Experts of a small language model.
Size: width 256, 102M parameters.
Training: a variant of Adam for the experts, 520M tokens, 8282 steps.
Below are experts of layer 10 (counted from 0) of a mixture-of-experts language model. Rows are named router (the router's row for the expert), gate (a neuron's input weights, with its number), up (a neuron's input weights, with its number) and show model dimensions 0-255. Each number is 128 + 24 x the weight over its row's rms, rounded and kept within 0 to 255. Numbers have three digits each.
After each expert's rows: "gets" lists some tokens that make up at least twice as much of what it gets as of all text. This comes from a sample of Wikipedia text that the model never trained on. Tokens count by the router's weight.

# expert 7
router:157161136153073154162155124083131145135159103165122164122143097181112110112121178127118161104173157111123169153154145146119139122182160116132150125137137148112123155145099169126148121155130103126125118126107137081100119144126162148130114134148131115135148155106111111109120141116102149098125138110136120097146139089102142142131119089108135126133154138133079123145127121113148125088113135156130120129129130104104114139136131163131112158120130109124152175119090099131085117132152152108156099085118121152136146128090119108156160173105144116127110129186089129139144140119105205121136152133149098120140143149088194150111156107143149142100102113126166159100141108135134121126095104166081173102123184138128155159131160156144157136105117163124150164131153152160142172111101091
gate0:136128167123110147139128142115104158127106130120155131113103175131134127162141125097137142094152105134103133124128079120068163113175145119092117156135159109108154142108140136045168132156115125117106130137126140096116118121159105116144129147113162109134120139125159128133124115138179186127137137126115124131141166096103083134118138122117161120168170125135108121171118173174140155090125122123128119130162121117125098145144133096176104112109150125159175112159121132119128112125197107146098128093153127166152152136101100090147132149155151168093083128119100109116152136170092162132123126142157092159183109147141158093133145106162113134119118141102155133121106136129142104139104141172120176111098169099176099154134128102139136142113151155147118136121107127153148114132140184
up0:120102140126102130108151125118130152133115132114135135104120161089101131102122153096120165107141149123127143115078130146081125113150177123132146133124101119107144107155134146119127147183125143093159157141113077148092108123161180112094097138133119142114132139146136109099137150131099172082106133139094125107097110097116125161122169105118097171103139115124130092135088123177091171119180154134121116140163087150145127102133158123174134133127169140177134135101120109134118115101168145150159115081136133176175126072157138091088112130169140132156098150181138094137116137167087146150154117120096106110123147124125146150151129117143116131137136091113097166120139137122135160141166154122117157109116176119108119172110147101100142124101134130110133119096143109185107130152138116
gets: " and", " of", " to", " with", " for", " in"

# expert 43
router:095133105171127074119101102137078159146093130132127103137149119125145146157151169158140170146148114121163099128087091110131114163110124130114114140101141142117119116113114142144128150105121136140132138155142108076148112124155127155135118145138132182104129141139128142117178116137125123108135120110138084163079107106126138175135070144116124095113155148116132131106121118133097120144152082125130083174113123145147110146103136103163134072130138116137127116116139072124097096129130140138120150135133136157156132143156122150114133122148101095144147138154111126115120098136054150112155128125084143098146106082154125115089099132185133123092176157128141096114091117090133151163119112092172104168124119173111089098115132132110107101173134157148122123111125130112174175085135098
gate0:126105118131098118079091129187153156137117126143101104166146110117093113112103124100116124127169122131126130196162120122120126167108152132122142128124091096139153106095117096168110107103163162121124136138140106108104131103114160127129115077120102132090123096127105107152130120133132117123118167104112171101165089154127155145152097165100079119116126128150180121092129068141124136147143100091140103130117140176133116067129096166084107132148133098106153125121159071120119132113120101125125161114125098126163140093124177107111129183169139094159177131124140106159128098132122127172137094098123123125155114112115171126131124131121134149156089101139137118128117112141126147111143114143139152116118112143128120165109117170107121125157126087114164148146107161125120139103146068
up0:109147142159137128163184131107105095132117119140141148120113154146133127144160110106115164132146133082168146099159145113125104145115164106124117145114160102091147137172151123211125126077178100122068113133117141095168121143124136143105171136189105149126108132122138119110126119138124140153161144134140176128108107090140109126130117108141113153106177120113099134089142187114107112075162119101082097171167110120127142094134168117132129131142094141132134164162105149116104114136138125161127155107143147119118136107081116176105142116123132120138111131143106116121059156142118139116158096116158113115121129124154116148129083099101130161117115149109137114137152150117134091123107113113122112089148130070113081133125101107114096142161121117133123123098077128164145110107121132
gets: "0", "9", " the", "5", "8", "6"

# expert 32
router:150168106135114107131100111146137155119117132132089161160163142103177154144146130163130130116135108154153110094097129110157124106100121171117140130155132133151159143143114121158142123101113118119092127197179133092142152130121124157152088117145145115111112136121135087106119130153144110088170127104106104155104141112119137125160106128100101136117130140106105162117090138123137124154135124115147112144111121123147134145116155105174112095110146129163142132125142111121126074122165153157171160108099160101180131131137117143087122154131128079151103139104171173127094117121052135131148104119136082150144102108191139096098163162170142115103155126130166123114103109124110132117094145099099141150080117126103122168108137135095105109130135135142180106097145170095098130111163118
gate0:111101139164124109123099135132124144123160122160136111093147152105108130118095142151137127147140133110117115154117102103169169118118158164146105155124094162128132111115141115104161136082108120156101081159146134139127071127128107117139096075133105163097152143107124129151164127091096142108159097109123103151135141161147116084151123133125142123155139116131102095156077161089153137135146163125153109116131156109117147126119120121120103061130119123108163166117146124153141130114153152092121157139071164131146138124158146134118130102137098110128099124120184159114143108084123138168111155102131194115108121143117114111150149138155068087147116129093127181150115104127068095118115153126065147112122146136145096154108082145164095132095124143124129094131147119126132111094124144
up0:098092121097091103132138141187118168120130179099116192125139108149158139097133115148158109188123167142152123139202123131121127136155107117112094155117134117149115114147130106154147130151148118143130130139130142131125128121085147138143114129124101130107139105141104138133148122131130144135126163082140146116117137158122079102138141098103144169167126086111141138089092090121187104115105136131134126134171150116118114086118149140140113105148159138183112122164114137138077106119093115163116166160136124136128083102127102118167059100104113124100133129102125131118136130120162124140118116108134108090121152156097151138129127122112102118118181141129144092140128110116141173108145150087122112112138121122143043086132137135139140131154146194144121137117099148090122168129140119
gets: "0", "9", "1", "2", "8", "7"

# expert 59
router:107135098102163143087128097178096138119159094157122124115108154121067176086160127112098138133117103068115129119112174109160113153087161108150101114098152121150141114154108142143110116090088124180149127079093148176120098126143120086103097095135158128113103097126149147126168081158141147124118136144136130141137161155122158101135179116121155141170151143116128114156145071132113145125153138096097161117125091140145105128113140145144136119089129111149120122096135135166119113106130135098097089100171149103153126165130159123088099159096145160133077106150107154139134097126134136099099147137119112120156113155134126092128129156139175159114121152130144156097122108128160113164109135103147154127133176137118143116115106105117138119110141098117138090141134136130143126084126130
gate0:104129158133130138108178145151139119135119091128134126142095083121095135130149088084074117115157172136090131083152162110121128144131106146125132131150104093144109111143142105120107111122122132154139111155090133172110100125115143094159151091089108147101182106157145139153101125135156128125106138144143126125082100111135122119155150114141147086100140139147125094140077108109106103106120119111127179101157118125114115126065098101110107146112147117118124137127155184109119137092191097105150116174099154106127138128164124145116117165112152183080109106149128094144126128160116120159132104135130159111113140127123145123151139133133170143103155103103170106116135121140110153142140138188177113095137130138124156080104129113156131105161129125157134144096200141150119119145161133
up0:106128135168138129148095138112110126142121100102144128127159098150154136139072127126109102117127129143183106076156118095136092126102119136174137153133135151176104131139130092138089167148105127138119158144143131149122129137159158104101144145152147160074184150128139145166099129119158152155076155182105142104154148132157124110101126155120156144110119156116170123120116109089104087149143073106100105138178112178117124116109103107099135146132200105114092162106145106136120154159145142078116126112138125108131087129140165151137120114150164149116147140145096110116156095153111101116176134096120140124095109134113109119135159122121182125120111129162104126110113126154131104122110139151120145120129133170114178109133119146145165160104146113142091107149151123172139143094140143
gets: " ", "1", "9", "2", "0", "8"

# expert 58
router:082145095118185110132131072145116135134099128144088139102102159109112167093128135108119145132154139122114155136121159119145108094084138109118112137148175123186163111148101125124126143104121132137157129134122124151125133141166129076112119087143117151128097086109118143135158139186096124137125100147097093168148121124097123143177148111088133134142125162100119124109148119156124122059092132144136126116145094152122090126140134120119143146114146115145109111145084117153122082137147146127136094090163194105188084130157152185113083109131138117109100137132083143124139119136139132134122133154153122144169098137088103094121128176115135103137138148094168117109142141113166132161121191126119123138123156155115142127091117113101126089109136126150148092091120155125137132131128125
gate1:164134143089125111135142125104133162142135126081103106083112108119157146149130098147113088098126115138108131150144140147158127144162098148161142136159117165125169094115131179158114094116157152106123158159111140154130132160121123143159086122127135148129157103094143137089134136112107135117127102152131148111116106082145080125156069108111095107089116161117118132117136105105144133152124123118134130154123087130140117163123134134123160089152155149118143119162163131094110108150097188147174116122114123038106108150124118139119119101131131189083102098130119130111111092123159165168142120133132120152108140185108129141085129127117115114145120133130128144115105139116105175154176138081137123107116120132137147100161089113134106160115119138113105106134101124182141078145087150
up1:140143125127087107134125122157126085113096122143115164157147098116078115093107143116124167110158136153158095104179140113162129142135117120161120101121114144113106173093133088092116131109129132118148132166118135125101080142122109141099142120092090077174144127147090149138129100112140143069141159118164115133107091145135129148125146147128113158119059118166099103133132118144087121125138124181091121098154140109094125144124145133103107119138098103121114122143151155123100125138145086168122177103102100167112142099136093128120159142166115090150121184157122115130096131125103123077129182110146124113112070133106152146157125091164138162108151105115127118140130167099129092135123106136115121106146123142134154163130153162110116122137128096117117168154158101115134155129167152
gets: "9", "0", "1", " ", "2", "8"

# expert 62
router:123117130134097100157095119085156128129133107081088135115083110118161117103127147151139098131151101155139108148122141100143143125099134173149119130115129093114098134113130148150136145137089180139105132120115120158054143085160169111118119125143147098159107175151105126144118156097139101131110152110175080168136167129117119144102126127126112151105141113159117154136115168165128104108139112112145097132144140114084127107147139105107115151112142132104130098140115145128167133140175127114146109183124139101111160118079173178130163116093131169113149106119159114164075136089139111165106107145130133121140109123086114155099146165068177168138114132117125091158130134107117125103171124099148133136084109138123144121162137106163130130152108111136151127137132082115103093131145122
gate0:117122131109122149138110146142125146103127133124114133129139094125126117125125150116138132131145102166130111117160121152100150206126128140115111136111136139143160123173135190112139117129108118128169133127140145150115134121154116097098091128130130075098154166116119113048137163099074171095143123145126121124168142106129135181110110185133152125112140148140127079110094125105165089128158158132194121173140142092122157124144165110114116116119162121101121145158122127151129141122150152104133127132081122100181118126111140173119130121104085145122155115128127140143083136127160150124113122110148109125094117101100073137169111092095144085107145099118093124104115116155108122115147098087130107110153112114058184131127106100117101152100130122125130149113127094105151158152112129
up0:150127167140126121097145091074091117115159094123164146100128130138100114155094145139107116143139137112160117142110127096144147140162127153115163083147166143160142163110143123128109148134141122128105095160124087129168100140142148134158167166090119136117080140081140123205111110139177140180127120141127151140094096151159095135131137121147115136118118155115133139148140104137122145105133100095139137148128143122133148115146127130145145117124121124139119131104110095149133102157106099179113135155131119151162127115155096096149092144182099104130124123129105109150130160131105143134146123130134188138110107136185146151105128106135060147134146138168142156122125157136118139103105181132138134164129109060151107126138077131160108126160115164126067153121156106131134090119167099
gets: " was", " a", " is", " =", " an", "),"

# expert 35
router:138152095114116122137113110094147146146115133146113074111127106155116086131103127100127160147114143159149127178111114096109117136178154125095125121141134102130166155150143124166128092158149138129142180115147105129119168099133113084067112158118165129120146105157110142134124149091125096144133149141150168113122142163151093153132118154118140143157127128119126120124159127139118130130120132138115101104166079104107103170079161129110135150129150102150103109159189103183087094105094124113130089115119091143096107141119151085137115183098147110140155124141106112081145124144117139115128108119116074094116096136122162108126084115167167129148119135088138101166097151104108155160106086122130158143143168144135126173137137141134111129124113156090103125146113139119122103091117087
gate0:130134125149135140128124168122133128118138140138106100169111114140117128133091133113102135121123091156152132151146123145125103125135127119129164149191122087126141118108146095103135112114114122163110134175130117108119106159161109133114132089108116143146161155146115176147149190116106125108093132148147156127164149120140143146088132148146160084068134096135095152127129142132085091121126107156165149133150089141124140131119122117144137121122114156138122079108180095185153114114143128147136117138133139122131167116099084136090153139096086145132113106076124095135157171156161105143117084092158100131126138095142113079184143183131135137105097137094126084118116077143137122117139164181127121117140104153157139146178131137140131124136109086181152152166141126135123132102159114
up0:104141137134131132167132107158118177119133115155157078115147126097128129099108118135118121081112163165187106169120128111122098137138118101097133147102134128120129124105160107118132167075139161124132172135142152153139126119121116143130109086131131116082156082121114162129154099134155110120112114118105090138141121124124118142118116129094142149123149132087156121152106112135144117171127124121126099086169142148097138058133129127143130121083131120163129105117151150146123153125109140156095110147182120118134141135153199121100088158128131115128129110129124179124144137145195111088134161093097103091060148105135108107143112133102101116124164106144137130147161111126077100119124113127127169116081100124156155176181110144135167116143158131135160118135117118143081111143134141
gets: " |", "|", " of", " (", "-", ")"

# expert 42
router:117115127148145090138145148128113133107091083106146091135142117120106100116114163109112140143146139144126086085126070142124127152084137089117167131142097147097092115146117122102106126127150138148095152094171122126139098112113163152145117169122157111132162138112131136152126111149150135101107133112064140150127129140146112163140118181201100101098117129120127137170141108120101188139175132115127161175092143125166132125166100142136182120108136175099132148108150163101145153144151148174095137142130136132103125100131128124136160073141138125157113137130145129116086113101137091120141138108102138119159149128126114145107132119163093138168157111128100098132143104109149142175126108115140083160113167148130132078098146113135163129114153100124158117132108164176145116132154158
gate0:128112129091157157074146118156128097172172124144123149109135121128169149132105095107087129134159139130178126112120090129148146172144115129098170178168111116161131102125128109123110141135117136090099185132147130091108125141157112132149105102123147111115110155113133083095145112119045089110138079073107119123142072105142145123129126117147124098136097136173152140125092094102094134127132145120151096160136146151153130109096114094125101092125131122101123164103106099136160105157120148139129116090113157154120127130155148116146084148128120095149142090115146121160139160147119115104147148125112171159155130132125133092086097138151107111086149120114113142154105114130126122158078131123130099089132119103089118165151132146119132105135115102130140145107133100153134141158067110
up0:133149088085148138125123143120137114108175165138143125131162155157124134113118140127149113140135130085154140124120126118152167125094117146074150147146135146136124128108138139117131103116125109100154125153144099165147130136158125122170103111145114104154149111094112137143164118130172126164145082122130096165114120146128126129099099133154118129116079149125173168135131110128168124113117125126114131131149085127113131144114147127145156127064159147121073108091133116139073112132143137125138119137135145136093151125165174083091076105185139085111169139103113103126101110114084105118091117122079158126119131159115144100118142142160119130086132104105149094141084087121129156135112132089070078153082169121131138161159164124107162137109110138125143121110147193109139151107125135
gets: " the", " his", " in", "s", " their", " for"